{
  "n_layer": 14,
  "d_model": 320,
  "n_experts": 32,
  "experts_per_token": 2,
  "d_expert": 96,
  "d_shared_expert": 0,
  "activation": "swiglu",
  "moe_layers": [1, 2, 3, 4, 5, 6, 7, 8, 9, 10, 11, 12, 13],
  "router_score": "sigmoid",
  "normalize_top_k": true,
  "routed_scale": 1.41,
  "balance_loss": 0.00428,
  "balance_bias": false,
  "router_cosine_scale": 10.0,
  "init_std_router": 0.00877,
  "lr_router": 0.000661,
  "vocab_size": 18069,
  "norm": "rmsnorm",
  "norm_eps": 1e-05,
  "tie_embeddings": false,
  "optimizer": "muon",
  "lr": 0.0125,
  "beta1": 0.9,
  "batch_tokens": [65536, 131072, 262144],
  "seq_len": 1024,
  "train_tokens": 458300000,
  "steps": 3629,
  "dataset": "wikipedia_en"
}
Below are experts of layer 10 (counted from 0) of a mixture-of-experts language model. Rows are named router (the router's row for the expert), gate (a neuron's input weights, with its number), up (a neuron's input weights, with its number), down (a neuron's output weights, with its number) and show model dimensions 0-79. Each number is 50 + 12 x the weight over its row's rms, rounded and kept within 0 to 99.
Before each expert's rows: a language model's description of what the expert responds to. This comes from a sample of Wikipedia text that the model never trained on.

# expert 28
Mid-word syllable pieces in non-English names, especially Indian, Slavic and Scandinavian, such as S-ai, Li-echtenstein, Jacob-sen, de, di.
router:59 55 37 48 51 49 33 48 37 41 59 42 65 57 42 71 34 28 38 39 53 45 36 41 42 61 47 44 46 34 48 61 57 37 58 40 74 39 36 77 44 66 44 46 50 37 57 76 44 43 62 48 57 41 80 59 50 45 33 52 42 38 39 52 72 67 34 41 63 32 38 47 63 71 46 50 64 40 35 39
gate0:32 48 44 69 49 43 51 64 60 53 60 65 45 46 54 41 41 56 48 53 65 43 50 58 43 62 52 32 47 57 51 48 37 36 50 44 33 59 33 52 48 64 45 56 50 40 55 68 64 55 66 50 53 44 42 56 66 59 42 39 35 55 50 62 43 47 21 47 51 34 62 44 63 52 29 29 44 74 24 52
up0:60 63 44 57 38 50 43 56 35 59 32 57 47 43 52 61 27 33 53 49 53 52 49 58 48 57 37 55 48 47 61 41 60 61 47 65 47 47 58 41 62 42 34 41 40 62 51 42 55 45 43 72 44 71 47 38 60 42 62 41 55 29 45 37 43 40 76 35 35 40 28 55 60 29 70 50 58 37 37 59
down0:46 34 52 42 54 67 38 57 41 54 81 65 38 58 52 47 34 44 36 73 65 43 56 47 45 60 48 36 57 24 48 50 56 66 54 57 55 63 49 52 36 64 56 56 41 62 52 27 57 39 38 55 38 58 52 17 63 77 52 66 26 50 52 41 44 43 46 37 60 46 28 67 65 47 63 65 72 38 53 64

# expert 12
Digits and two-digit numbers in lists, scores, dates, coordinates and times, such as 12; 13, 2°37′, 6–7(5).
router:37 51 47 46 55 41 52 44 49 36 49 42 56 66 30 43 31 26 61 42 44 53 40 41 47 44 29 46 26 61 53 43 49 37 89 40 79 57 45 62 55 62 59 45 70 33 60 67 45 46 50 56 52 46 60 59 65 34 45 42 43 36 54 57 59 58 46 45 47 52 46 75 89 44 67 57 81 37 55 66
gate0:44 38 47 53 44 50 44 40 51 42 45 36 44 43 55 52 43 45 34 55 46 39 56 51 48 31 59 42 65 51 51 40 64 40 67 58 52 58 35 45 57 35 48 42 55 33 27 65 37 32 62 43 40 63 51 49 57 31 54 36 62 54 59 14 55 61 61 72 51 53 37 36 47 36 51 51 51 27 63 59
up0:37 57 47 40 67 53 51 55 42 38 28 56 61 62 46 45 43 66 42 35 68 54 57 50 49 62 65 47 60 45 54 39 42 39 46 59 39 33 35 52 47 43 31 58 40 37 55 34 35 54 57 48 58 40 53 28 56 41 48 51 71 64 42 57 54 55 58 65 71 74 67 74 46 53 83 63 56 78 24 46
down0:45 54 54 46 50 40 44 55 65 49 49 58 51 52 18 42 36 46 42 47 45 56 51 64 36 53 33 42 41 73 45 42 55 65 53 40 48 45 44 52 19 59 25 41 47 65 47 54 70 51 22 55 62 54 34 44 71 38 39 78 52 39 68 32 38 66 47 21 55 55 32 58 46 66 46 53 48 30 60 50

# expert 29
Common prepositions linking phrases in running prose, such as of, in, to, for, from, during, against.
router:35 54 44 62 49 34 47 51 50 41 64 58 59 61 35 33 42 43 65 54 58 54 43 52 52 51 56 60 30 41 40 52 60 50 72 48 72 42 20 68 48 53 65 38 42 49 62 52 29 58 59 55 42 50 66 71 43 34 37 51 38 61 42 35 60 47 42 41 70 44 40 45 54 58 42 46 54 39 53 37
gate0:52 77 36 54 49 52 44 48 39 57 49 58 50 55 70 48 58 66 30 36 22 50 36 62 55 37 44 41 39 51 47 49 28 50 40 32 51 58 81 58 28 53 61 38 45 52 41 55 41 39 54 40 39 59 31 65 36 60 65 55 29 56 48 53 58 59 47 50 44 44 48 49 49 36 54 43 54 45 54 67
up0:50 80 57 58 53 42 55 48 28 32 52 38 40 58 42 55 61 62 26 43 46 38 45 48 75 58 47 44 68 46 55 63 51 61 53 56 44 68 45 48 61 30 58 54 67 54 55 55 34 34 36 72 63 65 48 41 73 53 61 60 75 34 63 50 42 57 68 63 50 66 42 44 55 48 33 54 37 50 48 53
down0:48 71 55 56 66 60 69 38 31 41 34 53 35 53 47 44 49 46 37 69 65 50 40 46 57 45 49 59 42 36 74 44 36 50 51 45 39 59 62 59 40 39 61 71 51 38 38 55 37 48 27 53 64 61 38 56 50 43 50 59 43 53 61 53 33 61 61 44 52 44 42 37 44 41 34 56 46 61 49 54

# expert 26
Middle and final pieces of foreign or place names and surnames, such as -ville, -ford, -ington, Sebast(op)ol, Halicar(n)assus.
router:35 61 55 57 44 40 39 47 34 56 45 40 65 52 40 41 53 58 56 57 73 56 56 52 39 46 36 53 25 52 53 44 49 49 50 37 43 66 34 66 52 66 50 39 24 34 52 71 27 38 35 61 53 37 39 64 47 27 47 59 28 22 41 57 47 54 45 43 51 43 59 53 75 34 54 43 53 41 53 38
gate0:52 51 56 38 65 60 47 29 65 51 43 53 59 48 43 49 48 58 46 49 55 37 57 79 42 47 41 50 39 40 35 53 53 68 41 59 67 52 21 39 44 51 31 28 72 53 57 43 35 70 41 60 38 36 37 66 28 52 38 47 39 50 37 40 47 52 62 59 60 28 65 64 62 54 50 64 53 36 46 47
up0:54 67 37 32 65 42 43 39 48 56 53 59 53 34 35 46 32 49 44 66 43 41 63 50 57 62 35 61 43 32 58 53 34 73 49 64 50 41 58 61 56 34 55 44 62 67 52 46 36 78 63 62 56 41 43 41 40 51 47 65 50 74 35 56 26 38 43 49 66 37 59 59 43 34 29 80 28 49 51 52
down0:58 41 51 35 55 52 37 64 58 60 44 49 52 57 55 36 34 72 59 31 32 59 39 41 44 62 52 51 56 63 44 73 34 56 79 70 50 46 52 52 55 36 45 33 60 46 61 38 55 46 50 46 45 61 29 57 35 49 42 49 58 59 60 49 61 56 50 40 29 40 38 36 47 46 61 29 51 56 54 46

# expert 14
Full stops, closing brackets, commas, table bars and heading equals signs that end sentences, entries or headings.
router:54 61 30 46 42 44 57 45 48 61 62 49 58 55 36 65 41 41 59 46 72 48 30 59 46 40 51 49 29 57 52 49 58 50 61 39 59 76 40 64 42 68 49 34 44 52 50 75 27 57 27 46 75 64 53 46 42 33 32 51 35 43 59 44 53 44 48 54 53 47 35 57 67 43 48 49 62 47 56 51
gate0:37 63 48 29 17 49 38 62 49 42 50 44 55 46 60 56 39 60 55 59 65 61 47 32 48 42 34 47 42 54 54 48 63 46 45 37 57 41 54 48 68 68 54 58 51 36 38 62 61 28 55 51 50 46 67 58 45 48 49 63 55 39 50 50 60 48 38 53 34 36 54 53 38 47 41 36 46 42 42 43
up0:60 37 41 42 22 47 39 44 52 57 45 62 53 56 44 46 27 60 45 49 60 40 48 48 54 41 46 40 29 48 62 66 46 57 68 51 53 71 52 47 42 61 54 66 74 55 36 45 43 67 44 75 67 52 58 47 64 42 54 56 71 56 63 53 48 44 46 44 35 55 70 59 77 48 38 50 47 60 50 33
down0:49 35 67 54 47 33 27 45 40 52 60 50 44 73 57 50 59 72 37 45 32 66 59 48 63 54 57 29 42 48 62 65 55 62 65 64 43 39 52 45 37 41 43 54 59 35 53 67 64 59 38 57 37 36 43 49 69 54 52 58 52 54 54 51 51 67 49 62 13 62 49 50 39 75 59 58 40 55 36 46

# expert 20
Opening parentheses, colons, dashes and bars that introduce dates, glosses or aliases, plus Japanese and Chinese byte tokens and "by".
router:49 56 58 47 48 18 45 51 55 49 81 42 52 64 33 57 41 45 50 39 47 49 55 26 61 39 59 43 24 39 51 49 57 52 69 28 58 52 23 65 35 52 48 33 41 34 73 64 48 59 39 43 61 31 56 61 56 29 30 45 41 51 27 58 67 50 46 62 58 50 40 49 46 50 36 47 49 33 35 49
gate0:46 45 57 69 35 72 52 47 38 51 64 45 46 44 39 47 58 55 53 42 80 63 60 49 51 26 46 47 59 41 51 34 54 53 42 46 38 39 32 38 52 50 42 42 51 55 58 49 59 32 45 54 64 41 65 31 40 55 54 43 37 42 39 47 88 68 78 59 54 42 56 47 48 57 36 50 45 46 42 50
up0:61 54 60 50 46 31 43 57 42 66 58 69 44 29 53 48 60 58 54 69 48 48 55 52 37 40 66 53 63 73 42 40 54 47 51 45 47 57 56 72 58 50 40 69 48 45 23 40 55 40 48 71 42 58 50 64 62 58 53 43 74 49 50 38 21 37 11 31 46 44 50 51 45 63 66 51 48 64 38 57
down0:51 73 52 47 53 73 47 22 62 42 46 67 67 55 50 43 60 68 42 57 41 58 51 60 61 26 44 36 60 38 48 56 53 42 37 49 35 41 60 60 65 47 50 42 47 47 50 41 70 43 42 64 41 42 54 57 51 45 59 31 54 47 51 50 51 28 47 28 56 67 48 58 57 49 37 55 31 30 53 37

# expert 1
Past participles and verbs after forms of be, plus pronoun objects and particles, such as occupied, located, known, him, out.
router:38 46 57 55 59 51 63 44 49 57 56 47 73 65 27 50 36 53 59 71 57 50 38 39 59 49 46 38 22 42 59 50 58 41 74 55 57 64 34 50 52 64 47 41 37 43 63 57 48 42 44 45 44 50 63 61 62 23 24 39 24 44 64 44 61 46 46 35 60 46 43 40 64 54 32 46 65 65 44 45
gate0:59 62 43 59 55 77 59 52 48 43 61 58 47 44 31 50 61 49 68 34 52 41 51 64 40 51 64 54 37 37 47 21 60 59 54 60 57 59 36 64 49 50 36 50 50 68 55 49 57 48 52 31 42 66 60 53 44 23 53 35 60 49 60 49 23 44 41 55 60 49 58 39 56 37 44 61 53 55 48 64
up0:56 57 48 46 43 48 27 52 38 69 56 50 56 48 44 61 64 61 64 36 68 55 44 35 49 47 49 70 51 42 76 53 63 76 73 53 36 30 55 32 69 50 01 46 38 54 53 43 62 46 41 39 38 57 66 69 61 36 59 37 49 65 43 47 40 55 58 73 54 40 73 40 49 49 59 50 51 49 55 56
down0:44 39 59 50 57 46 51 66 56 46 46 48 40 56 51 62 28 45 41 54 56 50 19 38 49 51 39 44 58 35 37 67 42 46 44 50 52 64 43 56 42 24 23 50 49 60 60 39 56 39 69 31 48 67 52 40 50 74 51 44 49 50 75 17 41 51 62 59 58 49 49 37 15 70 47 45 34 48 39 54

# expert 18
Sentence-ending periods, paragraph and line breaks, table pipes and clause openers like because, although, where, When.
router:54 53 52 55 49 24 44 63 51 53 45 52 65 55 29 41 39 53 67 56 54 48 42 52 52 48 24 63 30 56 63 41 46 36 65 42 65 62 41 51 49 65 56 38 26 47 72 62 41 42 54 41 63 27 61 51 49 29 38 35 60 42 63 49 85 63 44 50 55 60 28 59 59 60 53 66 51 47 46 46
gate1:38 81 47 59 50 40 43 50 53 77 53 48 33 77 41 53 46 45 56 52 66 69 56 56 51 37 57 41 52 48 51 30 56 69 55 45 53 58 42 43 47 39 56 67 56 44 50 68 42 30 54 50 43 45 50 47 63 41 34 48 27 54 31 49 32 59 65 52 76 57 54 34 65 57 40 70 29 59 66 33
up1:49 42 68 32 50 43 50 55 68 41 31 38 40 53 45 69 39 43 61 60 68 52 51 50 45 48 54 29 45 37 56 42 53 72 53 41 45 67 33 58 44 65 51 51 52 60 54 51 54 27 42 64 46 46 65 34 48 49 50 69 51 45 52 50 31 51 75 74 29 64 33 44 28 45 72 52 70 43 53 66
down1:59 58 34 16 45 48 49 48 32 49 74 43 39 33 60 57 38 40 58 48 65 45 38 77 43 60 43 58 50 44 52 39 27 68 49 33 58 57 47 32 52 52 50 47 50 68 41 45 59 58 44 42 53 58 35 44 50 51 53 32 68 59 24 41 55 44 55 57 38 26 35 43 55 71 48 48 48 45 35 51

# expert 0
Final pieces and whole common nouns closing a phrase before punctuation, such as government, season, November, women, -ation, year digits after 201.
router:48 51 60 67 50 45 46 35 63 50 56 37 72 70 38 34 27 20 56 48 42 55 43 32 60 52 45 59 47 38 61 45 60 39 70 45 57 57 34 51 55 71 42 45 46 36 54 64 36 51 43 53 39 35 54 53 61 42 32 39 27 47 65 56 62 55 47 55 52 54 39 47 68 46 51 55 57 64 50 47
gate0:44 48 31 27 62 51 38 54 57 44 52 23 56 55 48 52 38 48 55 49 72 53 65 52 63 54 41 45 71 64 51 42 53 71 26 52 30 55 59 49 51 22 46 59 42 36 53 38 38 64 70 45 44 64 37 44 53 53 33 55 56 48 56 69 58 31 25 45 45 38 27 45 62 46 41 47 34 70 28 40
up0:55 50 79 23 23 56 63 43 45 50 37 68 42 42 63 59 61 53 58 47 42 51 36 77 45 60 55 53 44 35 47 47 47 42 52 64 64 42 48 69 52 35 46 32 60 40 51 48 83 57 61 47 43 40 70 56 56 36 55 37 58 66 50 29 57 48 58 50 57 64 53 44 48 60 65 53 54 48 26 55
down0:53 42 44 69 64 36 53 38 48 48 59 53 45 60 51 32 72 65 75 56 56 47 57 52 48 56 38 45 54 43 46 65 56 67 41 58 53 37 74 61 52 49 51 43 71 44 80 43 58 67 58 34 31 42 34 73 37 61 37 45 53 49 56 64 49 37 72 45 56 39 46 47 36 64 64 23 72 56 48 64

# expert 24
First syllable pieces of proper names and some words, such as Mar, Bar, Sal, Car, Al, as in Seine-et-Marne, Sarnia.
router:49 60 53 67 34 43 46 40 57 51 71 59 58 61 31 38 47 47 59 41 74 47 49 41 69 46 35 60 29 64 51 53 72 53 74 46 67 47 51 57 36 58 56 49 39 46 69 53 49 34 68 41 54 40 61 75 49 46 42 37 32 32 58 63 60 44 50 54 68 45 31 55 59 55 44 35 57 37 34 60
gate0:43 61 37 47 52 21 30 46 75 62 41 38 55 66 45 29 43 48 52 44 44 64 58 28 59 52 52 50 24 69 41 59 43 62 64 46 55 52 41 28 49 54 51 74 32 26 73 53 37 48 59 47 66 29 39 58 52 44 52 72 50 52 57 37 55 61 53 77 32 40 34 54 48 54 64 51 36 42 54 35
up0:43 41 44 44 51 37 39 57 48 55 61 31 48 45 55 65 56 64 41 51 43 60 53 50 68 49 27 59 57 68 49 39 44 72 46 48 58 36 35 37 54 66 56 64 59 48 44 43 56 57 54 40 64 63 37 61 51 39 60 63 60 60 60 25 45 46 59 75 45 49 43 52 41 52 34 35 30 65 70 40
down0:50 49 28 40 55 37 63 55 44 46 26 45 55 43 45 56 46 42 42 48 31 36 47 49 23 42 45 31 26 47 29 58 35 46 52 56 32 50 46 51 48 38 39 62 32 47 60 46 68 53 33 63 42 78 55 50 54 61 56 60 52 51 39 47 46 43 39 74 31 51 61 40 38 57 65 57 64 64 35 58

# expert 7
Commas between a city and its state or country (Tucson, Arizona), plus parentheses, pipes and "in" after names in biographical text.
router:43 53 44 63 49 46 44 60 58 42 50 38 43 56 31 59 49 44 60 34 49 56 47 38 50 40 33 61 37 38 61 47 59 46 64 40 71 59 27 69 47 55 63 40 62 44 50 52 32 31 41 52 69 30 62 44 53 41 27 50 54 29 54 50 74 48 40 44 57 63 23 44 55 37 71 38 66 50 52 45
gate0:41 61 51 57 59 54 56 45 74 65 66 64 41 52 68 36 55 48 50 55 46 67 54 50 45 43 44 33 46 59 45 48 56 38 58 59 51 28 54 65 63 36 46 45 65 31 76 49 39 51 65 47 64 33 62 42 41 59 33 69 36 52 54 37 61 55 29 45 56 60 51 35 59 50 45 52 48 43 43 65
up0:57 40 48 39 47 41 73 61 59 52 44 37 69 30 64 58 38 57 57 47 39 46 50 67 41 38 33 55 50 46 73 46 53 54 55 36 46 66 37 46 45 26 70 56 45 65 63 54 49 35 52 47 27 47 63 49 73 49 70 42 56 41 48 56 64 59 57 49 34 41 32 82 49 61 49 47 39 58 65 47
down0:27 50 49 44 37 44 59 55 49 59 40 57 71 59 45 52 51 49 73 63 63 45 44 48 45 36 37 63 48 65 57 62 42 43 59 66 62 61 34 42 51 45 53 24 49 31 47 44 36 54 55 25 76 42 57 48 41 43 37 61 44 58 67 44 55 39 58 60 54 70 30 67 32 55 52 58 65 53 68 52

# expert 21
Sentence-initial However and This, place names like China, Hamburg, Massachusetts, plus table cells, dashes and list labels like Notes.
router:34 45 50 67 57 56 52 49 41 36 54 54 74 59 25 61 52 32 60 37 48 65 52 40 62 67 46 43 33 44 65 51 63 40 56 36 59 64 26 64 46 59 56 50 42 42 62 82 43 35 39 45 66 45 76 49 33 19 50 37 30 46 37 53 73 47 67 38 56 47 24 53 51 47 45 35 42 54 38 69
gate0:67 37 57 61 33 60 43 52 43 72 59 48 72 74 48 64 55 38 46 71 48 51 62 49 57 74 68 35 53 53 57 38 46 66 48 72 26 58 49 35 50 41 60 57 34 41 59 69 67 60 48 45 74 45 38 49 64 51 38 62 36 54 34 38 66 55 51 39 43 49 44 77 60 46 50 64 48 56 39 79
up0:61 36 25 73 48 39 65 59 57 57 49 54 59 46 43 59 53 51 61 35 51 59 41 43 46 26 47 49 75 59 52 57 53 73 50 45 56 48 64 67 46 44 46 45 60 68 54 34 46 21 54 62 54 60 56 52 63 44 64 43 59 63 53 44 42 49 49 49 34 31 46 58 54 43 50 55 46 45 55 47
down0:51 55 52 71 48 67 35 43 41 61 39 51 75 35 45 15 41 40 51 40 64 56 56 47 28 45 54 63 48 29 54 74 44 58 43 52 62 52 57 48 42 60 25 85 45 38 52 68 43 46 49 74 52 31 72 55 51 55 56 43 49 37 37 69 34 66 47 48 63 33 34 41 57 26 59 43 46 58 51 61

# expert 11
First letters or pieces of ordinary words, often after "the", "a" or "and", such as s(ew), w(acky), dis, Sp, Dr.
router:36 60 51 48 50 35 57 61 51 49 55 56 65 50 54 50 51 28 65 55 51 52 43 33 53 57 45 50 46 64 66 45 58 21 71 53 63 55 32 58 30 61 47 39 34 34 48 51 49 37 42 48 75 39 41 51 33 23 36 53 63 50 80 53 48 47 36 45 45 47 30 50 75 61 71 53 68 52 34 41
gate0:53 59 79 48 43 57 45 56 78 47 43 66 56 45 55 41 53 36 61 65 63 57 62 48 51 45 44 60 50 57 46 49 28 44 57 32 53 37 60 56 38 47 48 58 37 42 68 65 48 62 37 40 51 57 46 64 52 45 70 60 63 58 47 40 56 34 44 51 36 54 41 22 72 45 48 57 32 63 52 36
up0:50 37 63 28 60 66 26 14 43 28 43 28 44 76 42 49 37 44 60 62 56 36 47 48 30 43 44 54 53 41 62 55 58 23 41 59 47 44 47 55 44 50 79 69 43 60 60 46 34 46 83 43 40 54 56 49 57 46 49 52 43 49 43 64 61 50 27 50 47 45 60 51 52 51 29 43 39 51 59 52
down0:66 34 46 59 67 57 48 55 50 49 52 48 45 53 69 50 54 24 46 56 41 33 68 37 55 48 52 57 71 43 45 61 42 59 62 64 52 40 44 47 46 61 22 40 62 48 44 54 42 49 28 74 49 39 69 42 39 61 69 64 43 39 35 34 64 35 68 57 53 54 39 56 45 56 60 64 54 42 62 27

# expert 31
Line breaks, section heading markers like == See also ==, list bullets and table pipes that mark document structure.
router:32 59 47 54 38 48 51 34 61 52 53 42 53 52 52 73 47 35 54 53 42 57 42 44 66 63 30 57 38 52 48 53 50 43 74 45 68 24 46 67 47 63 40 49 50 34 61 52 44 59 38 35 69 31 63 52 52 11 26 58 45 24 30 58 75 59 29 45 58 46 25 41 57 50 37 47 66 53 29 43
gate1:59 52 68 47 52 58 65 25 54 42 59 57 52 30 69 65 37 54 41 82 57 49 35 59 47 74 59 48 46 57 45 69 33 56 56 51 37 39 61 40 57 43 35 44 34 46 55 60 41 53 58 31 59 56 51 57 58 45 64 67 41 44 57 53 67 56 48 36 57 37 32 67 61 51 27 60 43 33 63 26
up1:43 52 45 56 73 47 35 71 63 57 52 43 64 86 25 27 68 37 35 42 31 61 33 25 53 41 47 56 52 51 43 42 48 65 64 54 51 38 55 80 61 52 57 47 61 34 42 54 49 46 42 43 34 55 53 44 56 61 47 35 56 43 52 60 25 40 59 60 37 52 57 40 32 59 60 38 47 49 46 71
down1:49 47 83 41 69 41 47 53 33 66 66 58 68 45 36 11 51 37 57 57 38 52 50 52 42 59 66 41 52 69 50 69 39 63 63 42 44 43 46 24 64 67 37 53 61 32 62 50 78 51 44 31 66 46 34 55 54 43 33 63 62 54 72 54 54 40 35 52 63 61 44 63 60 51 79 60 63 21 63 47

# expert 6
Middle stem pieces of long Latinate words after prefixes like dis-, con-, re-, e.g. crimin, alloc, organiz, navig, information.
router:49 48 41 50 43 37 42 27 68 53 46 50 56 51 35 51 45 50 72 48 35 62 49 55 48 45 27 54 30 57 46 54 61 44 53 29 54 54 29 78 48 40 46 47 52 44 70 56 37 61 21 33 69 35 52 44 41 32 42 47 66 37 52 49 60 46 40 51 64 41 38 69 45 45 56 51 71 61 44 59
gate0:42 64 39 64 58 30 53 53 50 52 37 63 53 38 59 53 53 60 54 51 55 60 47 42 41 53 36 28 53 60 53 66 65 25 52 25 56 47 49 61 38 40 73 52 27 54 42 52 47 36 65 41 38 68 70 61 52 51 50 28 52 70 46 20 45 49 64 56 24 25 58 81 47 52 43 67 18 42 54 47
up0:37 70 48 45 43 53 64 47 51 49 47 49 35 55 45 51 36 59 60 48 50 28 46 45 36 56 45 55 43 70 57 59 57 36 56 59 58 74 54 51 41 24 52 30 44 56 49 67 62 49 61 76 35 74 63 67 55 74 33 54 45 48 39 55 31 49 34 42 32 49 46 51 73 48 22 50 64 50 32 28
down0:47 38 76 67 29 39 42 61 68 53 58 41 40 59 55 44 39 47 49 54 37 59 38 31 38 59 68 47 68 60 57 64 35 56 46 59 62 43 60 48 36 55 44 36 33 55 48 52 52 51 39 46 46 51 58 47 62 78 58 36 44 60 43 54 44 43 71 54 37 39 56 57 46 63 24 56 51 36 39 35

# expert 25
Apostrophes in possessives and contractions, coordinate prime symbols, and line-start dashes in infobox lists such as "- College:".
router:42 47 43 62 44 43 52 56 53 52 63 58 62 50 43 51 53 43 61 40 50 56 43 52 49 42 22 43 32 62 52 59 64 32 66 38 54 49 22 58 45 67 64 48 33 57 41 60 39 41 50 48 49 29 59 54 46 29 44 55 34 50 48 53 69 53 27 59 62 44 44 51 49 54 66 44 70 55 56 37
gate1:44 52 42 53 40 63 40 35 44 38 46 48 62 48 45 66 55 34 69 74 34 51 56 49 48 59 24 35 48 42 59 43 52 38 57 45 57 45 61 43 37 38 45 42 41 58 19 30 64 67 32 38 54 54 66 69 63 84 49 55 42 34 50 44 49 51 47 51 37 61 27 61 62 62 47 63 48 51 51 28
up1:59 60 47 49 45 60 29 45 48 69 57 39 62 44 47 59 41 52 72 63 54 40 53 63 40 65 38 33 54 41 53 51 48 34 46 47 39 45 42 45 68 52 75 40 52 70 42 30 49 43 78 50 50 37 64 55 51 72 36 69 31 35 41 59 62 38 57 39 38 48 20 61 65 63 38 63 40 55 45 34
down1:53 58 41 43 68 67 58 51 34 45 71 49 52 52 44 52 56 24 41 56 49 61 40 59 60 50 61 50 45 50 54 59 52 39 48 47 60 35 68 63 43 41 56 30 60 40 55 32 52 63 84 56 48 67 32 23 36 51 40 60 28 47 51 41 60 47 28 58 56 48 57 52 57 70 48 52 57 49 37 56

# expert 22
Single capital letters or short capital pieces starting names, acronyms and initials, such as T(azi), IC(J), S.S., often after parentheses or pipes.
router:43 47 51 60 39 50 46 58 59 48 61 53 61 69 38 54 59 51 55 39 46 57 33 59 52 61 37 50 42 67 51 66 60 44 89 43 69 52 32 49 37 64 61 42 50 34 74 53 45 61 42 31 49 35 70 63 53 40 54 65 41 27 64 54 50 53 41 52 58 52 33 37 60 56 49 53 50 62 55 76
gate0:49 53 76 58 47 53 59 62 46 39 59 25 52 56 74 64 26 55 33 50 65 37 59 41 66 50 47 33 21 63 35 49 66 33 70 35 57 30 16 43 62 49 64 49 45 41 56 52 23 42 54 46 56 34 46 39 46 55 40 39 46 41 38 65 43 65 40 54 63 59 30 44 42 41 33 48 52 61 56 62
up0:63 47 47 41 58 43 44 37 83 71 49 49 55 61 60 54 77 47 66 77 37 69 54 53 42 39 43 64 50 24 70 61 29 43 36 33 48 64 65 62 42 53 34 42 47 61 41 44 95 53 42 34 40 80 43 36 55 55 48 71 49 49 66 33 42 48 41 53 52 38 75 54 57 45 52 51 37 46 41 47
down0:27 66 31 40 71 67 47 58 54 49 39 63 33 71 63 64 65 50 40 71 38 33 49 37 56 26 34 66 27 58 63 47 62 69 53 53 60 55 51 27 60 66 50 47 62 43 53 46 50 67 47 24 39 52 51 47 56 52 65 56 37 59 40 68 55 52 55 63 42 56 52 51 60 65 38 56 45 37 64 52

# expert 5
Digit tokens and number endings in tables, election results and infoboxes, such as 000, 1.34%, UTC-5, and Born labels.
router:45 54 38 68 64 40 55 57 53 47 48 53 62 69 41 59 51 49 66 46 59 63 47 60 61 50 40 45 30 53 67 59 51 42 65 47 55 46 45 58 50 49 52 33 16 42 46 51 52 44 60 34 44 53 61 55 55 63 51 35 45 41 67 51 61 39 32 45 49 68 46 50 59 56 56 43 56 53 57 64
gate0:47 33 47 42 35 39 37 64 59 33 63 59 64 95 51 49 64 34 79 40 67 66 52 47 68 34 44 33 57 60 49 36 42 40 59 43 72 46 54 47 54 38 36 34 56 52 60 57 43 37 54 69 67 55 33 60 42 54 47 46 58 49 62 62 53 52 53 36 39 44 34 47 53 50 54 30 54 58 63 79
up0:42 34 47 57 72 34 60 53 65 54 34 51 46 42 69 47 42 47 62 51 55 41 73 45 61 38 58 61 43 64 71 44 46 31 42 39 53 53 54 30 43 43 48 65 43 56 51 45 53 18 49 50 19 62 67 38 59 60 55 40 52 55 61 57 79 45 36 70 49 50 23 45 48 41 34 35 75 37 27 45
down0:54 45 63 60 41 48 59 51 59 50 65 48 69 30 25 56 51 54 23 37 35 56 55 32 50 58 65 66 41 15 49 49 40 57 75 29 52 50 34 50 45 35 55 42 78 50 57 47 54 52 71 34 49 64 58 42 58 32 39 42 55 45 55 19 64 52 39 61 52 51 61 56 62 47 60 69 50 58 27 55

# expert 2
First pieces of capitalized proper names, often rare personal or taxonomic names, such as Dun(bar), Luc(inda), Som(eshvara), Fly(ers).
router:54 40 52 56 44 36 44 45 45 49 59 44 57 49 56 38 62 61 48 53 60 53 42 31 48 38 20 59 36 61 60 49 54 34 59 24 73 43 58 73 37 67 59 24 42 37 69 59 36 48 53 49 56 38 56 65 46 45 53 46 39 45 61 52 55 49 31 47 49 46 43 51 55 45 41 47 66 47 44 65
gate0:35 56 70 28 44 54 70 27 47 61 36 37 29 42 33 37 57 56 52 45 53 49 37 37 38 39 45 52 41 51 72 39 47 31 38 54 58 34 48 51 55 61 47 48 45 49 49 89 28 60 40 43 65 44 55 33 70 58 44 49 23 57 71 66 39 63 35 38 67 54 50 58 33 51 69 75 46 40 48 47
up0:48 62 52 26 30 43 59 26 33 54 47 33 51 51 41 43 51 38 60 49 42 55 60 31 29 69 38 40 49 30 83 51 49 34 47 42 49 55 40 62 56 55 58 49 57 55 29 63 35 44 48 54 58 38 44 36 67 53 58 38 30 42 75 48 25 38 59 60 70 46 40 37 49 28 57 30 59 60 40 54
down0:61 48 43 44 50 46 43 47 62 41 73 49 55 67 42 42 50 44 54 76 48 55 60 56 35 56 54 69 53 42 34 64 49 34 69 39 61 51 33 62 52 43 49 53 55 56 50 36 57 31 48 51 49 58 52 62 48 65 41 68 76 43 71 50 48 39 52 48 48 54 65 46 57 56 52 30 37 51 40 41

# expert 30
Function words and verb endings inside running clauses, such as that, as, which, when, because, keeps, maintains, be.
router:53 50 49 67 59 55 38 47 52 53 44 44 67 54 36 45 55 43 56 59 51 66 44 53 40 56 33 53 43 60 39 44 65 31 66 53 61 57 15 70 46 67 36 54 39 32 72 52 44 49 54 37 55 37 53 69 60 16 32 55 56 51 56 52 56 70 38 46 67 41 44 57 51 39 36 33 60 46 44 45
gate1:29 51 49 50 50 53 56 46 71 64 56 46 67 42 53 29 68 43 36 80 33 62 57 47 46 43 54 45 58 66 33 51 43 55 47 34 44 59 40 59 54 55 59 33 52 41 64 37 40 58 48 58 36 64 34 38 54 51 45 49 56 55 52 52 41 28 42 48 48 42 63 60 62 54 66 54 29 66 57 50
up1:61 27 56 46 53 48 46 57 43 26 62 56 43 46 39 53 44 39 29 44 51 76 50 42 62 65 38 41 66 30 66 42 57 63 64 48 41 55 49 54 43 48 66 52 55 57 65 40 46 41 45 45 53 44 47 69 64 35 52 68 58 30 38 46 53 82 61 55 67 82 48 41 38 28 44 63 67 35 50 49
down1:51 59 48 35 49 66 58 45 48 69 34 49 85 48 13 38 43 52 68 64 51 55 57 72 69 39 49 45 44 43 34 53 50 41 55 44 32 55 54 35 43 51 39 60 41 56 48 58 55 63 42 48 56 68 32 48 46 56 15 50 23 53 61 78 19 48 50 38 12 45 51 47 58 58 79 42 34 51 41 57